Weights of a small mixture-of-experts language model, trained from scratch on English Wikipedia: a shared expert of 128 neurons.
Below are experts of layer 8 (counted from 0) of a mixture-of-experts language model. Rows are named router (the router's row for the expert), up (a neuron's input weights, with its number) and show model dimensions 0-255. Each number is 128 + 24 x the weight over its row's rms, rounded and kept within 0 to 255. Numbers have three digits each.
After each expert's rows: "comes after" lists some tokens at least twice as common just before its tokens as in all text; "gets" lists some tokens that make up at least twice as much of what it gets as of all text. This comes from a sample of Wikipedia text that the model never trained on. Tokens count by the router's weight.

# expert 37
router:166171091121162165137119138117145138122132148088143165147103122111148107136137118097116143100112112080151108125135099124134133132108146124156112153138092128108154166142106154157133137113151131071150101131142110091156158132125102112150112086118145114143152075131106088125122136146129123162122120115082092106120156134150138104136135125141112117085074073057127128114142158109160120176100121108120156133123156100143139110133117164154166122106112142118131111145109095123117130141139095135153109169094077092081154125099174143116135109093132103100140154118088134156107145090160082099122112122171139115131160146130140135138086143095140164111158127139161181152126131134117138164100115125162136124116125150162119134122148154130125153097121127139119128130097097169195134107105088
up0:136112119167108123133159138117135113129126141156130140134116113140111091126157118104091099161118145123082135112152150102099126118156121101123143144142148142110126155146090138122125141150133128154177121142110171188131113117115121159115092136138121153139116173139132149112146147078163104162142067135119152070107097154083159100121154136090090094102120156094087120154095175104141117139117172152126123116120123139122096084154100072155133166116143151104162106123156106103113138117109123126144111176139136167108144134154116166122088152097120112148154141106179114158109096140131171159080111124151129153137141147142129152117099142138098100157145157159112137136131147164118125106145127125089127152130139119102160138144130075144081130116157128093105126164135147143153099129104186
comes after: " \"", "-", " (", ":", ";", "a"
gets: " T", " F", " S", " D", " C", " P"

# expert 10
router:105147127171140162113154121104102127125113134128132120111112077137119086141118122114084148130154138151128103107110146132147147092150127140095139173118124101136104104076152158120127137089145102103118127146133110120131164157112129142161116109097145105167144129102154126169134124119114113169120126108155153111158143172120160125112131094090126169105095132110151124133168137118134120158157102129083150155137115119131156149162117131142115089150121096162171119164102124116160147109113089084140137090114072120102168164151164141089127132083102115158159155100162120155130165121128106116117138082149174091139136093109093100100092131126091151095086119142119125120135107139089095134147138131076125117127158161150149120121109140164158088123069134119155109099113113158162096140132124
up0:183152159182156161121147118157138131131113140100088119131151160143124087137082084128144135118101163125142128056105067122123128152096122112127130119119118132160146098093090111111112121124137058120130168108128149162155157134113108120136126099122151141129129144102137164105138090137081118149085118093142153122116152094113130120135140129112122113125141136169131139135132159146156105131156125156156108142142124152109129104102127121109103129138094100168142142133139125112140149145112117096112153150139103161135160107155121057129131134178117146126121087118120166141138124116135109101186090101158148098177156111140158123180148124091110089134096100130101062123125149127149113133100121105129116128120185125121134114089137115123150118123145155156165158126170098142112099098136143
comes after: " is", " as", " of", " with", " was", " in"
gets: " a", " an", " A", "A", ":", " E"

# expert 5
router:089119101086097115098153113086127147123103147089104105136164121160131151098113154097129133108083137130102171152089126143164146109145175162148128085119116154153099129110118140087156115099134120104125135160142113142096084138121121143083111106122105100119153136136138086171093163166147132150112159138156120109142126085119139151084133135104173120094103124152097166091164114141113113108139136097154117131171131106147122120081097120108126086118123110142091103103169159105114131149168103126125150108158150105113130109131127166150161121085108148106132176132127126114142102130108131115137169124137101179151127117100131120081111137140121132153118131112092132120103126159102115125107092123107186113095113165141140141173076116162141122125109135124132095080099134106144114109139108
up0:104083150134159129103120101138121150174144114109079148122144093115095104131097110126108124125116124119108135157113108086107122129134145119147093123117148122093128117152127153097116122148113086183137150134138148118138155137114169172116115170134142127163134120103131157184120139136143062131121135127160134128122170108160178143145106129141113143127153115116119175108114099123154130123131160115110120132139104152144093089099152142145156162160149074180134103147134115132080137152147106148077154113121108095142161136130120115130126135089112130121062143129129151118098157113082133133126138126108118133125166109165138080124127142111126121087135067143111123159095122151092133113128118069097109160127141143147138126123077083128141093108145184163163110170120128148130156167117151
comes after: " of", " the", " in", " to", " for", " on"
gets: " the", " The", "The", " first", "th", " new"

# expert 24
router:153113167093139126099146146115128111151114141130137118179105122090142128118145153121141116107116155108115125121162130091103151129165091144122135143170119106152119097114160149118152193163110118167151088141112144130110090144089130120149137125122122106105138181137129148145125118168077192119119137093155116100132123153161133135101122078104109150117141123118107143126172128105121131147125136134114138132106155106134107113105180105137092111144083157095107091121113114103122111139118105111183164116109120164104126129100125138134167155135163107140140142122136083127111169076121115137114131157131122115112068135110119097119119157103155166119164111097091144108129106085167118144117132120119128086166163114144160109120104151120146110164150100107100067149166131145163080100120152
up0:121132146111110125155123149164152148130114122078113110132140178162099089138114143130110147115073110172119154128158163145127134126139162104106127118106184121092169132108141157098158192120132129096110102129151107165162140126131127125152136154116131127103148176124120110096148137164126141091129085165153178112110164167156111109135112135093110191120118147146128122180107125128107124148097131155138130107116124120164114117119116150118137123149136136105144090149150109112056105117160120086133136126131108151136156153100097142119104137152104127149099147155164131100126106115111141139118143131135157100162113073085124111146157129145113141138111121075099159131091116079153114179138111111118115145090161113111127129097133149115097122124136153153135064140106127088117152118091146
comes after: ".", ",", "\n", " as", " but", ")."
gets: " well", " The", " a", " A", " In", "A"

# expert 41
router:082086140150109096072136122125091112117143186094135148169168139155082117136172105134153136117170116162128117139133111094140131123100127130133090113159143091143131125146129117093085137127172146098116149101148135135124089156111109163132128124102184124136101099107117102144089114109139158145151151130150166147139172093163183139124107145106122138126122162132122140157098144134187127134111111156141100123102111120114110087201103168134151135153113177149133130160119145149153112160106130109145104147125148104146158117143142145139151126140093144116141151113135106135151139143145143154123105120070115150100099080129114106138130096132133128143117159123081137160117164150144092139170091115112159110106135129117159151155112139072125142127126154144091135132160139129156103114111092
up0:170177100166121109078133151114162148073116166106130147136098122138160124095124137129116168146164149134123109132154137118096078149141117123105106108117111118134124095121149082133118119120126129129117105106124131100126144137150153107119153160149135123090159086118106180155152116139136135128136115115113158145098120135125125126119093157115166139154118149109117133189129110078147151175136128185115170086111133143151085103161140127115108120089109110135101133122131127146115140120145076130149138119146122183095158117099115088092091107116130117143153162124186073135131095119120106143116118093113151127153089141141140120104119143112144140116074096103127161102127129137168134089122125110102152168172173098139141159088188152091135127115130094102150113108122109134125137133128106
comes after: "\n", "\n ", " non", " co", " al", " Party"
gets: "-", "|", " |", "–", "===", "=="